Experts of a small language model: 2 picks a token.
Below are experts of layer 10 (counted from 0) of a mixture-of-experts language model. Rows are named router (the router's row for the expert) and show model dimensions 0-255. Each number is 200 + 40 x the weight over its row's rms, rounded and kept within 0 to 999.
After each expert's rows: a language model's description of what the expert responds to; "comes before" lists some tokens at least twice as common just after its tokens as in all text. This comes from a sample of Wikipedia text that the model never trained on. Tokens count by the router's weight.

# expert 16
router,189,127,221,157,193,205,221,211,272,234,185,173,230,212,194,186,189,234,214,239,225,210,235,267,179,176,171,162,232,197,171,248,126,154,245,215,193,192,253,235,190,178,155,170,167,164,202,224,244,195,205,177,140,153,126,215,202,266,199,205,168,237,179,201,218,287,196,215,238,187,133,216,156,156,181,156,173,177,226,235,199,178,268,198,229,136,171,215,186,261,148,260,215,241,169,212,213,162,221,204,173,199,195,224,181,256,163,178,211,228,205,178,230,238,218,134,222,186,189,280,304,212,197,247,159,181,134,267,266,140,245,253,202,182,203,201,175,248,188,199,213,189,259,186,197,184,177,120,238,162,209,171,185,254,100,169,232,262,202,231,189,230,252,229,234,184,210,152,257,193,222,172,265,181,280,108,189,266,191,192,188,195,279,146,105,200,194,211,308,282,208,229,151,214,217,153,142,142,221,153,188,127,201,203,149,160,181,258,155,202,160,151,155,60,246,132,192,175,158,239,201,229,209,188,188,187,144,150,213,141,202,135,160,192,172,220,195,190,179,148,217,252,189,254,174,257,210,240,208,167,139,135,203,147,177,190
What it handles: Dates and table rows. Month names in dates, especially after on or a day number, plus pipe characters and line ends that close or start table rows: July, September.
comes before: " ", "|", " votes", "|---|---|---|---", " Passing", " Turnout"

# expert 24
router,67,173,203,131,141,218,175,236,304,235,211,171,205,177,220,233,220,259,193,192,227,88,222,170,215,196,165,218,265,226,194,197,168,145,202,246,150,159,216,175,116,216,150,214,161,183,186,192,117,184,239,161,181,170,190,193,185,178,209,232,113,230,170,191,163,284,173,220,174,224,191,192,196,191,151,211,164,202,208,183,147,212,206,238,230,178,153,174,201,231,179,204,190,204,188,220,226,202,206,182,180,195,217,123,197,191,167,199,177,223,185,146,184,183,199,178,186,172,161,221,240,212,210,191,222,194,79,220,215,200,299,212,176,193,171,159,205,246,221,173,194,210,148,194,196,181,135,192,191,154,235,218,109,225,174,198,176,175,146,170,167,233,209,247,255,190,246,154,269,199,198,260,272,120,251,166,245,350,154,187,338,226,337,212,191,204,157,179,183,286,172,233,134,160,236,187,247,150,195,107,241,181,203,159,157,203,240,220,190,240,186,213,185,148,246,165,265,185,146,248,256,240,223,204,227,143,159,180,189,208,207,241,188,156,178,246,197,243,185,207,247,241,203,235,216,236,208,163,209,201,179,154,214,172,200,213
What it handles: Table cell contents. Short entries in sports squad and election tables, such as numbers, position codes (DF, MF, FW), blank cells and vote figures.
comes before: " |", ")", " |\n", " medal", " hold", " –"

# expert 30
router,101,204,157,138,150,208,217,191,167,186,215,196,251,178,207,180,179,210,200,165,181,159,150,203,290,205,201,236,188,308,191,185,128,171,233,261,188,231,209,236,189,194,173,245,248,187,165,224,143,179,200,162,170,156,184,203,156,184,191,175,162,250,176,163,133,220,182,198,186,208,207,238,220,180,144,208,131,199,244,104,187,192,234,214,205,137,220,152,250,196,237,246,203,210,178,240,236,167,239,255,156,205,221,206,148,244,200,237,192,241,191,113,216,178,176,156,199,183,229,216,252,220,271,227,273,145,125,216,217,207,208,244,131,284,204,127,185,234,224,191,176,225,196,175,175,180,196,247,283,265,223,254,119,222,208,189,188,240,112,244,180,202,194,250,277,156,255,140,186,195,214,195,199,212,241,119,179,217,211,196,238,161,240,179,154,169,192,159,211,216,223,176,189,237,281,234,224,91,198,139,133,252,185,197,150,224,223,133,210,213,159,143,235,200,236,183,178,156,181,268,169,215,205,204,240,129,204,162,229,188,159,217,184,74,219,219,160,184,235,144,211,240,173,241,194,233,303,179,212,249,161,108,264,160,204,219
What it handles: People and pronouns. Object pronouns and nouns or names for people in running prose, such as him, her, themselves, women, customers, mother.
comes before: "'s", ",", " and", " to", " was", " had"

# expert 20
router,231,203,209,198,282,155,206,159,254,181,204,170,179,215,140,223,199,164,207,195,183,225,175,178,185,200,169,248,171,216,180,187,198,191,237,276,204,214,158,245,270,196,168,245,178,254,139,245,114,161,209,135,222,195,101,184,149,233,178,155,127,211,190,195,115,244,226,232,142,222,139,230,174,140,171,295,139,218,276,199,274,129,196,202,237,182,181,206,245,186,155,247,214,179,193,246,218,139,152,205,139,235,264,199,107,197,157,259,180,196,199,126,231,218,222,152,172,191,157,205,207,193,234,192,194,161,185,271,250,158,258,254,156,207,177,161,132,244,222,190,127,163,210,134,201,139,189,170,233,220,259,256,154,237,144,184,171,223,198,232,163,199,199,251,222,156,209,140,201,171,170,294,223,187,248,157,149,194,173,184,230,220,251,193,147,186,210,180,201,186,175,231,171,261,284,172,221,111,208,114,218,195,201,176,194,179,208,178,243,246,156,186,209,200,225,191,211,138,199,273,134,216,236,204,205,195,156,161,261,152,174,221,147,96,129,229,164,156,205,209,195,198,143,251,212,256,234,185,189,199,165,169,207,154,194,278
What it handles: Surname pieces. Surnames or their later word pieces after a first name or initial, in cast lists and tables, such as Smith, Harris, Sork.
comes before: " |", "ley", "man", "er", "en", " ("

# expert 15
router,184,131,250,207,206,252,227,165,211,264,215,203,187,242,215,216,216,194,184,206,141,112,169,190,210,179,217,260,184,237,184,104,175,208,226,179,184,230,201,190,239,195,120,233,175,232,182,242,182,126,214,169,164,95,135,209,161,233,220,211,126,195,118,164,158,186,176,191,158,190,170,258,212,186,184,263,222,167,227,135,231,196,234,236,192,254,185,202,241,254,232,211,258,161,184,175,302,165,147,191,198,273,221,153,169,176,163,197,139,199,241,126,168,199,230,163,228,148,204,251,205,182,175,202,133,110,154,242,234,167,201,268,163,172,247,122,201,207,195,199,210,182,225,248,189,170,229,151,258,135,258,313,161,286,177,178,161,233,142,179,186,248,232,207,196,177,221,124,247,200,207,190,166,232,280,181,151,207,177,207,211,223,235,180,161,206,152,181,232,267,211,163,113,227,263,170,198,118,215,165,199,219,240,191,180,188,256,198,185,267,182,162,196,159,203,217,196,179,159,235,123,256,247,150,271,175,213,167,244,121,224,193,194,191,161,190,154,234,192,152,228,185,180,252,202,195,227,237,270,212,198,166,253,136,167,270
What it handles: Person role nouns. Occupation and role nouns naming people in biographies and award texts, such as director, politician, footballer, actress, Award, assistant.
comes before: " of", " and", "er", " for", "ist", "\n"

# expert 25
router,198,197,209,250,239,181,191,194,283,152,143,215,170,169,158,269,139,208,186,209,175,206,200,193,201,236,243,263,205,189,117,133,178,253,215,218,198,219,203,217,220,171,207,294,133,165,199,202,208,187,178,165,216,187,93,192,213,207,177,139,185,206,110,223,169,227,209,205,232,194,161,141,146,162,208,245,198,243,192,146,311,199,253,243,233,140,161,128,229,267,149,210,149,216,156,273,221,177,228,219,187,231,198,174,197,197,200,239,190,187,207,176,183,246,220,186,158,227,166,216,173,151,212,241,205,209,183,235,246,148,226,269,177,258,200,184,256,239,254,231,202,216,207,147,219,145,198,177,234,234,243,235,214,297,177,197,223,233,137,219,201,193,290,207,210,216,226,186,301,236,214,213,286,231,258,153,217,288,226,140,225,175,216,177,164,242,241,110,275,231,213,221,151,235,253,174,174,159,232,188,168,199,238,196,91,196,165,265,109,210,215,211,179,159,221,172,179,119,132,219,167,242,130,160,237,174,136,96,235,181,213,198,214,113,205,203,165,219,182,157,251,167,182,244,166,230,212,216,242,211,221,211,216,221,171,183
What it handles: Year century prefixes. First three digits of a four-digit year (199, 201, 195) after a space, parenthesis or dash, in dates, tables and "born" notes.
comes before: "6", "7", "5", "8", "9", "4"

# expert 44
router,229,185,203,180,225,175,202,254,228,282,224,188,217,238,162,150,192,264,269,231,175,119,184,137,177,248,214,214,225,202,199,154,213,211,177,217,175,185,197,201,228,169,207,253,217,165,125,256,156,133,203,167,216,184,176,209,180,215,202,229,115,254,199,229,145,296,273,217,193,236,160,222,179,87,175,279,188,236,195,181,200,176,257,259,185,188,159,200,182,241,193,175,216,178,188,211,207,189,246,235,131,278,200,173,201,206,210,216,202,227,196,186,204,160,243,182,185,187,240,235,235,286,224,179,219,210,165,235,282,166,235,209,111,110,266,176,177,189,198,196,208,224,193,260,175,209,181,177,191,221,259,230,245,241,182,226,190,214,127,221,255,288,235,241,212,165,221,114,264,249,188,191,197,155,193,191,176,220,230,213,169,180,275,117,216,255,180,153,190,179,171,172,137,202,225,187,158,139,226,140,214,195,237,151,188,190,245,204,165,177,193,133,259,167,230,138,199,172,178,225,148,256,188,147,222,164,168,169,244,153,160,158,106,115,201,164,202,259,259,196,304,253,127,219,202,253,241,143,229,211,144,203,246,151,133,239
What it handles: Sentence ends and openers. Sentence-final periods, plus sentence-opening connectives such as However, According, Meanwhile, During.
comes before: " The", " He", " In", " It", " This", " She"

# expert 62
router,138,187,236,164,201,191,213,148,253,211,127,232,255,221,161,183,238,205,191,166,192,156,184,167,238,177,207,253,258,166,173,125,186,212,264,191,176,224,177,215,209,239,162,216,208,181,184,224,194,166,209,190,263,154,142,214,166,267,241,161,124,245,212,138,120,254,201,162,108,175,130,236,151,177,144,187,151,201,233,210,220,178,187,262,267,213,160,131,210,255,185,243,183,239,195,163,249,141,146,203,162,278,225,215,200,228,260,232,160,215,194,166,193,165,212,163,180,178,172,250,216,225,154,200,149,197,185,232,246,187,230,268,162,241,194,199,165,285,211,218,230,207,243,202,200,152,181,248,213,231,200,203,193,220,153,153,149,204,180,248,176,182,221,207,213,184,218,118,261,150,170,136,229,206,249,164,164,224,198,76,202,178,268,121,199,209,105,192,198,194,207,171,201,196,274,175,169,183,246,204,252,195,210,164,98,170,192,200,169,187,139,234,237,103,250,132,218,154,146,163,205,167,228,169,210,198,237,152,261,105,237,123,154,137,178,260,118,220,240,146,235,194,177,233,204,247,235,189,259,189,201,156,246,225,177,212
What it handles: Action and agreement nouns. Abstract nouns for efforts, deals and events, often after the/a, such as contract, effort, move, agreement, plus the preposition on.
comes before: " of", " to", " in", "ing", ",", "."

# expert 28
router,211,190,204,172,237,155,219,231,179,193,249,118,156,168,221,248,174,202,206,197,207,164,192,262,214,187,216,266,252,200,291,199,188,172,231,192,202,200,171,188,181,183,189,198,191,173,177,199,168,212,239,151,217,120,123,155,215,237,173,258,103,243,158,216,162,246,192,207,166,125,109,223,159,213,105,220,164,221,221,175,173,182,236,202,265,226,158,145,257,242,206,218,243,186,205,249,200,161,197,302,212,262,276,145,219,218,166,237,205,244,299,182,201,151,205,122,196,181,154,246,187,150,226,166,200,138,184,227,276,222,318,243,205,156,222,174,177,225,180,228,154,224,219,254,138,190,217,143,239,191,191,224,178,243,177,185,163,213,207,188,147,176,239,266,192,232,249,178,198,213,280,136,215,204,212,185,221,226,199,132,186,189,335,172,177,209,171,140,235,179,223,163,165,215,202,157,211,199,252,207,165,214,206,206,159,161,202,218,188,266,113,175,190,187,202,140,240,164,144,212,129,260,251,170,242,158,169,164,247,213,188,199,153,153,154,263,183,171,216,178,242,248,128,269,244,204,267,234,214,217,201,166,256,151,190,258
What it handles: Sports team narration. Common words and verbs in sports prose about teams, games and seasons: the, for, won, played, competed, roster.
comes before: " the", " a", " team", " his", " in", " first"

# expert 33
router,192,155,244,206,209,204,193,213,209,234,208,265,211,241,156,103,215,224,214,241,141,142,202,221,257,258,243,235,219,184,195,161,205,220,248,231,218,253,214,195,219,241,194,230,121,118,167,184,204,158,274,182,185,131,151,175,180,171,175,191,163,206,186,216,152,271,281,177,209,208,226,169,158,195,174,222,139,214,177,151,144,241,131,258,258,149,203,161,217,236,239,241,203,229,154,256,200,167,175,262,177,214,245,171,238,183,197,217,125,243,230,189,175,113,184,182,177,131,210,231,249,192,188,243,198,178,202,226,253,183,192,196,150,162,282,219,144,287,213,205,217,157,211,130,192,195,231,173,242,196,249,206,105,270,188,197,158,218,157,193,200,189,220,241,251,222,162,124,229,189,173,183,249,202,268,184,182,262,194,117,208,148,131,127,193,182,125,200,195,241,222,137,207,190,255,182,218,131,199,175,188,216,258,147,123,218,184,261,205,173,227,151,257,153,254,258,170,137,135,278,208,268,170,155,221,181,211,217,232,221,168,177,183,155,158,211,146,274,277,144,178,262,184,258,174,196,225,233,204,198,175,144,198,145,169,227
What it handles: Passive participles. Past participles after was/were/been in passive constructions, e.g. held, built, completed, published, plus infobox Preceded/Succeeded and height values.
comes before: " by", " in", " to", " on", " as", " for"

# expert 29
router,227,210,190,213,245,193,179,132,225,212,204,167,172,199,142,227,196,149,230,162,158,183,210,209,215,188,202,229,160,257,182,187,173,209,224,253,177,219,200,306,251,111,158,228,212,214,141,258,163,187,232,154,264,181,119,166,170,234,196,188,188,218,192,191,102,227,232,238,114,242,156,247,186,131,208,243,145,175,219,179,283,123,223,238,248,174,253,145,236,220,184,251,162,177,234,202,224,143,240,225,142,261,233,200,152,214,190,232,218,165,204,175,219,152,222,148,146,140,181,230,246,194,236,152,229,190,196,273,269,174,279,204,148,275,239,108,209,253,230,217,196,202,242,136,166,97,186,175,223,190,202,222,125,252,145,209,174,199,161,246,192,204,217,214,226,216,220,131,217,192,158,253,254,190,214,128,171,197,177,206,262,193,243,178,176,147,190,129,282,184,177,198,181,209,257,146,153,168,207,129,192,194,215,221,203,173,186,144,168,243,174,195,251,174,230,209,245,193,189,240,173,306,247,221,225,152,176,223,267,118,184,188,177,152,179,216,153,171,201,177,179,245,152,279,236,263,215,261,218,196,166,167,218,138,191,214
What it handles: Surname and place endings. Later word pieces of surnames and place names, often Germanic or English, such as -berg, -bury, -worth, -mann, -ton.
comes before: ",", " |", " (", "\n", "en", "'s"